Experts of a small language model.
Experts: 128 experts in each of 4 layers, 48 GeGLU neurons an expert, 8 picks a token, a sigmoid router, a shared expert of 64 neurons.
Below are experts of layer 2 (counted from 0) of a mixture-of-experts language model. Rows are named router (the router's row for the expert), gate (a neuron's input weights, with its number), up (a neuron's input weights, with its number) and show model dimensions 0-255. Each number is 500 + 40 x the weight over its row's rms, rounded and kept within 0 to 999. Numbers have three digits each.
After each expert's rows: "mostly gets" lists some tokens that are sent to it at least half of the time. This comes from a sample of Wikipedia text that the model never trained on.

# expert 78
router:531544582543516506436485565543456542550432517541488479539585469479489565570481432537499543523525480524518508496491484499488508459540528479515467526490486483434472590455493535475502529490499489504523458482462420437471557477389464525503521514509443463539464491543459507559513576497455540461510551456466486504506581462498547441463516505501489536492545488517469480443586455550505494417443507495517531462502504450483532464523543503463472489560497459520461608578512562428464483516543492440540543526501410464538593486514509492498456412504492500647461501477480504533426483520449424449513494570509437548467495441564469441523531477528522510426492462504516451481481511485455486467478524435523526471505459456517482518450463489429486498460507507513506471436535501455531496540502506
gate0:501519456439484522464516541491518482505516503500467505478489502502443545411503537462576482493499462534470534521517511494557501551521512555440494483544474460502484543519469477460527490526552499536505466452505546494462564489499541460440533474482516538549569473560515481517428467533534549554520497464567448519478552546527442510500514492479557516482524544541481475473521487527472427535517584462446581473513521525477494527528432425449478500533516530467469529492515524406470449503475526467557409453496527486526527512495499495489481552493432551492501512516538579511497516608495449479556570497484553486530568526461373549514463462477480500647440498503512497491494483438532470491437522436558502571481481553578462524463550535542458482523565561517449525489435478394490498586538482
up0:548519459500497471489510526487514520487535421461471451526494516462532549526471457468430417457548564488553550448540488475551477442440435499580482442529414430445528495436510472509508529499579519421486505482498497486473517527447514489472509592557470531422432551506498481468430495448568463501466434466494523508515514484484525462562480525475500401498488423466508515412440552530485421437527542491536524513434436502488483499471501544500525464447485542537487460545525542543424550451524496443439521506534483530506495525494545565521449540500530496446448493508425504503551545533507546477490496516507513490455527429517514518474531574496421514401508517453510523448455496491491492470586543539457508455482509505437463531477497563484494515474499488550564482563487511437454414464529481
mostly gets: "=", "|", " =", " •", ":", " →"

# expert 14
router:477614489479520514526477469460473519514556552486501470461547496529511491471500492488503496481427515501439516477548477585477460481515462514492474515434472519610470487483522502514540442457456496482540435528479525481516469511471523548521512498455522449516430479538570519504503488543511492473471513509465514502523498548432469539534548475517503392570511455454473444542503517577500475431478458500488501471490520437570498639463539427490450459502426487529472561529495588485525484441563529498467539434532454461560494555543539556504550494448500524480504529457422486536502513448469500471500464560443447548509451411456479544476430473484458424515548495619450471455536502511484542581467554488482496474475486462480461486464451482522529464437503433571541490541530532536512501548507472
gate0:557522537533507511479451512497501557474471519497458495507547515491549481458573502487451489499499469450481514506479508498535478430521502494477497502530505577625508445505590441497546494486502505489453437388470488505532438510455559483484478492505516438452457484571507482496467477514496483502466497499575529554453513518569492506581469559515500516596466529483496519468522505525449494547463471536455513506520544474494519476492461580591529493466502506481502488474397515415471522506406532511513537555513572537556506514458537519517580494531506484508526476506467569466495539526502419436510531381528544574558524510531503502532474463468509514407498487497573555470548516479520447468559523520520483525441497439426517554495460482535605476459556406486452500522487497488551525543505409
up0:534494450504549511516507407473493546512542550473513492435566505446423483504514458523465446548491444557466491583473496497530535488483408577509544407507481458432527480442503476533511456537488460479541406525460486532499493501523504508520500487504529492479543569493497444486566562508503530478517498533539501539526638509490515455529497571486470475453546445487461520475451477440540473500459529510569499516456458518489494490483476487497506490492504506554538500464552499523442486500508594526467525562463425542510503530543581507440502506541507432543461458508503528451380515479436531470593490515420470481471468512515508556460541452494511588444502465447462512522489476541517498461503527503465517474456494466538517456446401552505499613494490475478513529458562487444450571443531486
mostly gets: " species", "ural", "ic", " cells", " protein", "bon"

# expert 81
router:467559486418535487496472576482442609553539487462440510524519517493470538437480470527412554515509566498551470531578497545493446433532514535527500518442566494560398473506530481548517458443454468500567541498546498509479490494508478502524583514462505417545494473506536555472504463467497449447483545496546507475477459500435558449537419488522438470498483497457582493514513498482479444427508510505457465503455542551527515566565519488551459459550505458545511498514484513463542462580552537462437522466558517483500519548540462489468514507542457533487456523495421468545549490466477526449523490553486482514524497518595553534528454489512447461470471504480461519501530501556534509555500547470537456454482426454544483516454473466515544526548517505550511439576458582567513489532591512
gate0:553456586480475476454541530510406513494523497554538495502515458504462496483477480455470468515534490450489532511539515470511543533457503502491518544483638584477500517564514541464504501515457502523504461466530465444537431510495550470510508496470482562566493461498471511507465457502451495484438461474445493480470496509563437481556500505562484468570467584576536514554520470511443484569504555537468471429450449607568476561479400495534503533465540459484513491521493518442447510502502482541507513428448545466531482404526431486456434473475455489505471558495535485488542542552473427504469469520471464561462477491535486507505450501491497613491519550457542550495514511553532514498434479514533555455453460551449488482515472500506556432540407584500494557567457491467515486503558500
up0:448537449504570404477536554527521521546535460478534485431508504535467439510536514509506484499550500536478454473509429514493435497489470569554469530486435411505495528492504487483512509473542512530582517524513510497446452482480483525559545507535503444476515525527543463438556482452489563416542529461467476512581489487540440537494463504464496468487465476528490514508514500508520533511478464543568470552523485489573483464483553522490550565574522488496536515553472483572522594561455444487429514480544502600502480564455464470434532492605544494534546507459531434485481513536472457530484525471498520493445568572558516521477506525466493442426502417443599446550474539530464447528435516531533468533497526448483519433470437528482497504585490470458504528503495505529474501381490511
mostly gets: " are", " have", " has", " had", " been", " can"

# expert 33
router:555566502539545490484539474456536517469458510476418545441525505496494553512600465470540536468509489536575478483459485540448550492490404527465501490473498444477528498494400552481454538472539477422496496459511452543534593496449526515443563529483527511442500503627509486479524492546538543500453486537467503483583480506486459429464515545497486521485492542535589506516542445525491512502480523489539470523456547450461467489499440521554489520467501517493495479504534565404469450444474509505529496517547519528483553568542555509498523455464528462564444536490429384534465551546420447517538495527479504492473446492435545443452484547568573505465536510482508517533416519489492539494492564464499475479454439493535557546440483553439451493499465490474487478482524506406496482525463517
gate2:498563557500585538581544484491517418470484520498494470543550509538454499504518544486500587515483490503507516474493431568442547556472539544498427460452569446496495489491484478445501485541474487465481433503548539425447523586546464370478482494533481510471483490555513519484474515433480509497517474520490513532495417420451456480490470537491433578497465469490446556491470499507504589533538525525461483540472605533501467512474465506509482506519510486525516560528507507452475511553526501515522534503461486435536456486577510538603475502499560480525460536479496518470453585478444426536455487554556508470522557597495525537442572492470540526502486506535524478452529433505403497499421533460489483527490439586479496484512534480479507561546445534469479546507459472452509480564489519
up2:553476490440517534558563488477457511536518546495451432537505561452417516520491506537408500487413439491536466553545454465466546552473545515457512448513499523520474452510526516481467509525522502530471528533593452490492415485525588437473474542531479436473550503428533537473470491436489477541505399518548491435440521451526405464453539503483526443452538507523501508494530484478468484411567525534501562480475500447486503490489470523510532517437516562532507494490515483465416497453535483503594505470532486537471503470517547482517453505450502435475555516531480540567455545502554480461445467544484483505498473523553475548461545510462462466426474552498507490475438440494419480519513459491560523574549468491554532472449559453517481501495484447507518467428525448456500584450585506
mostly gets: " being", " was", " took", " scored", " been", " ranked"

# expert 89
router:514561440428538505504536504502494577533412510444509531495534438503443613536509451563520495509516582571484547449448477552438473420533502550507510518460557510488498495520443521452496457498519517574505505529518483454454547478481497511514493511496463451538461452503466550560466563548478498437487528568533479518525529542492481480492564514508547524545535503546517465491486522491499463451464514497489559484450511491505528579511513518535545460392460485502472540598527546452437532488490526531443541462496509400456502523510494500587458459504500537517477531512462498533569517476463530507586478521501458550468433418459527509594538517482473510443490519478534564529542469584588573487493480535497505445486490435483576466412483485412458487528560496522509508473527516515494514552510533
gate0:510521440465434489477490508437530473445503544500474569511535457437477504481504506507525478495540549562495469502487488545438431502590514566474590465518492457443426519532501460527479419493496470501447569574455550474483434545467478532514461517429548478468539560408463525514508507575529531460548503527492534523500483539580571562564531485491458559553528501515518559536484485536511460473464558464502553538500535474498538546499437496464513473487515513445523510477515452483507503568443490513446489496466519523510503432468510518535536559493490572402484550516492474581590563513493415478476514584562537530537447476499476544449516488515517532506503461566464521506498527533480520553584479461493450508459498518450432499456449452551428513457529450486513520461518444408509553466527488
up0:494499489526478501572482495503454561514469441491492407539510431495447541555495519436469467523517486448463485504460523479484458435503476532547505454521424521448502445458438444389410462493531490515537499478474540584524418488472521485489538519463414477522489498536533558459483440536481537563604498505494469554541508488463454525511389554546470488491433480413557532542529459541503581515468473442557524521541444447519473419458549490472490482512451490504526490461475539508480478545504504478458478503492514471475548516552520511504493434554445430484504458457507438455463537492458462453460518547504477476490484506500498491470492511494519446511513477470558484598499520437570505546452556550516492506541470545483511490514582544526534466625483454542508549558434526493511551488517489
mostly gets: "\n", "\n\n", "\"", " \"", "\n ", " '"

# expert 105
router:472547457510499482546465524478536515529529543470541514413522463572509502492499521467524512477462502476438505460518468505473493482502521513465478537460498468517513449507520506543513465455486501499480486493527524521477473495465499519561524499449513453533482451552554522488427485502570465423482467464526527490563567469450504527497496417553491384481551497482499418474448539536467473526476540518485566505424559461452531600467432428540527429509522460592472552544512629517547482541506587535444501503555542461514471515542507542493527468467471538530557540511474525522470499423517469411525487497517529462503516447441485516496515544489474500507566504546500580510529498524482508527422562518444412500448554459509459465501417551495490462528508431606546479452523541532406561518481503
gate0:534511552442510498501551486437540513530483501519485418517503463523517549472528544529528454522467569539486463542548427501514555479436505478419512516488518535488521451528528512504533484417480490491453463482510485475479494582523538466484508459568419544516450486562479509519497508543494492501479437486554486476546476510528544562407515475558460559467522550488536510536474530532451462527429490520458544464455594504475453537489514480551442528540554419573500477482472539452496494540498523551477477531477569494517459484494546538529421501526437543481514525451473521449586495485537467452488553543555603457555519498369414470532485484501446580541482499540452534569534572510442506459472512455501593517463527459472471593481459489538559473507489541528452502501518540505495533501449526
up0:539494502492515425474469464526467574466525543532426489489525466444481456469492421591411454513537465500508480503522466441522515471474510467529466527553508511410508484451491492558532513516526465444588559552469516529556511513439474551483562445508471552541520510488469556462543436509561579554448496394458514553605521541508578481495508489452525445441500500520441472497495510519524491565445520478536498514494486474500461509439501524437581464464482503467526523486517535502451559519513526554502477494471474530500589479599481515464549509537534488550480450504461549508523502517512561457509479505482469524442472472519509556508482487535481564524587506462552513535549475494464477623507496516582498454604548511494430468467447568508516552531531450512566552504490514475484482521510486
mostly gets: "oph", "sis", "Scientific", "cy", "ont", "cer"

# expert 99
router:497446491464508476473551496485460551549490451394391540525551542502519469388503456510520493535507588553511503433508507550441474425502403584521527528474551484516559542448535570494465508459536466502544502501426471480484466496447459504472446500508425488485529462549498550525464534502519488428481454483495561535450523480500466483471430594524535456532565496441428439492528508444457495548450528537518562489484532499508509532469520485499569537441545413458473568513544537498562483513495482551482514486519500483491510524545503521536549533523486532548487542482437533527465486515522540508525494543584448434419445442479544508525482513519409511470504452460510524531523487525515541471506456593537490484472513498520480456400466521463492557543569508528553508453445525474529493520492518
gate0:550407484513526449383513497489530535459545471454455500480427502502519516458470525445453526546518495440511470583530476428504524453525546476470487502523508496513496514484573532573506510611481557542519458522377466515452510505506493438419486462498447518473543562483442515544511531526509531477431503455519492516473471534578435505519466512512523464528504489569532492513531497571440465479465517462438601494538547428495503460475459540497501495448572513474528613539514486463498451464472479500529529542425495482475528497506520471465509535534486493526553460510473509456555528523520487545506528469522502464532551572566493455437459576490444466480581524483533543488537525484509516550519512572517517553430504487472436554458488457505455551426514472445472481505488498482560561494407481
up0:425515427436497549542565571431442458525484426461549464537486412501442484513499434529481434463536490456530465584479376480483468507515457532480529497526424466485486503492477531589488527575527515544565480485418541474510646513469517489543441493491450495529491524565532521477443524495432483519498463473529585476535528465506500473553503489442498507553559396483450517493500466491430530544530473505563502526498550486502442483497506453433516475510473468508474500488507483429512500470517442520530458491521552482567538457460578527537456501539545457494480504548457634451486482536484529496555480484545475520470511474523511585498555446506526517484447529429553515485517508560474457505470543511512507488529516555523523447516490552479449494548491454538492490533490519490489496504501460
mostly gets: "  ", "\n", "\n\n", ")", "\n ", "]"

# expert 79
router:471563516541513521463487525439470522537550529492477484482501538510522549525457487510547513477485595547510488470506517550502478488504441445512496525473474443631495466465483496497493477496496509471524461478480480495482506472496471516521542502457497421513472481577521614534486482479429528449514528458498514469450525520497507594495476462573489373475524424417516416529445473488512485513438503470462495463488513475505469601532462443500441473498495488537462585602521554484509531511548508564508595470557455498520515563521528454534559487441493561496525526486486434522497520497456486486505471536507463477506487526467479473524396487500485510518542529576438494433503482543489498549490568546478450403459519491465478525419497468526548436358546465498510480529474513513550529506474473
gate0:508484521523483547545480514449459548492514583499505548524540559585532498510498550541496548447521511479435498515479488525432506504458438502436531502473542467488536460503489566507460406531563514525539522476634496475443515483576477450518506458498439524503496525502453506440566550459486493472567419498507477571512567552505546489471528479496490513497560427547514514488472488529501496527617464525467528487451549488465519525511502503495464515509435509481434564585406490473527437498536472425582503520515577421493485455508459484514495569536452563454551526507475540472455572459511500436531511480480508539554510441508511519472533486553458580543537476549571473525541439515464476491494544486527497485496436563409569558434508483492495509464524526469496530552494493533529495528494454
up0:510432515536518492467418503530492466551529572424511417487538460471454507491500458540476536517518402444507530536496421419507370498518437544479504475509410405472464536488449536536472422541480565550502491465484507521504458485460515520520504464526476506502501519458439566514490496475508541546532561520554545434572491456468514439531554471480457518381515458510517517539581466528515547469472496513515446526533458480494468542483520515477531541482504460539519497583499522506414507505463447502450528542474441541540513509466492532522515458580497549512482477466494495456511453510489546505560462498490548482470419433503523476568484559517511443460507503506569479511533452527419507487508467551473436497534505494545531412476464542444477469555495505521477529518574501544475531497404463
mostly gets: " species", " Genus", " \\", " gene", " cells", "\\"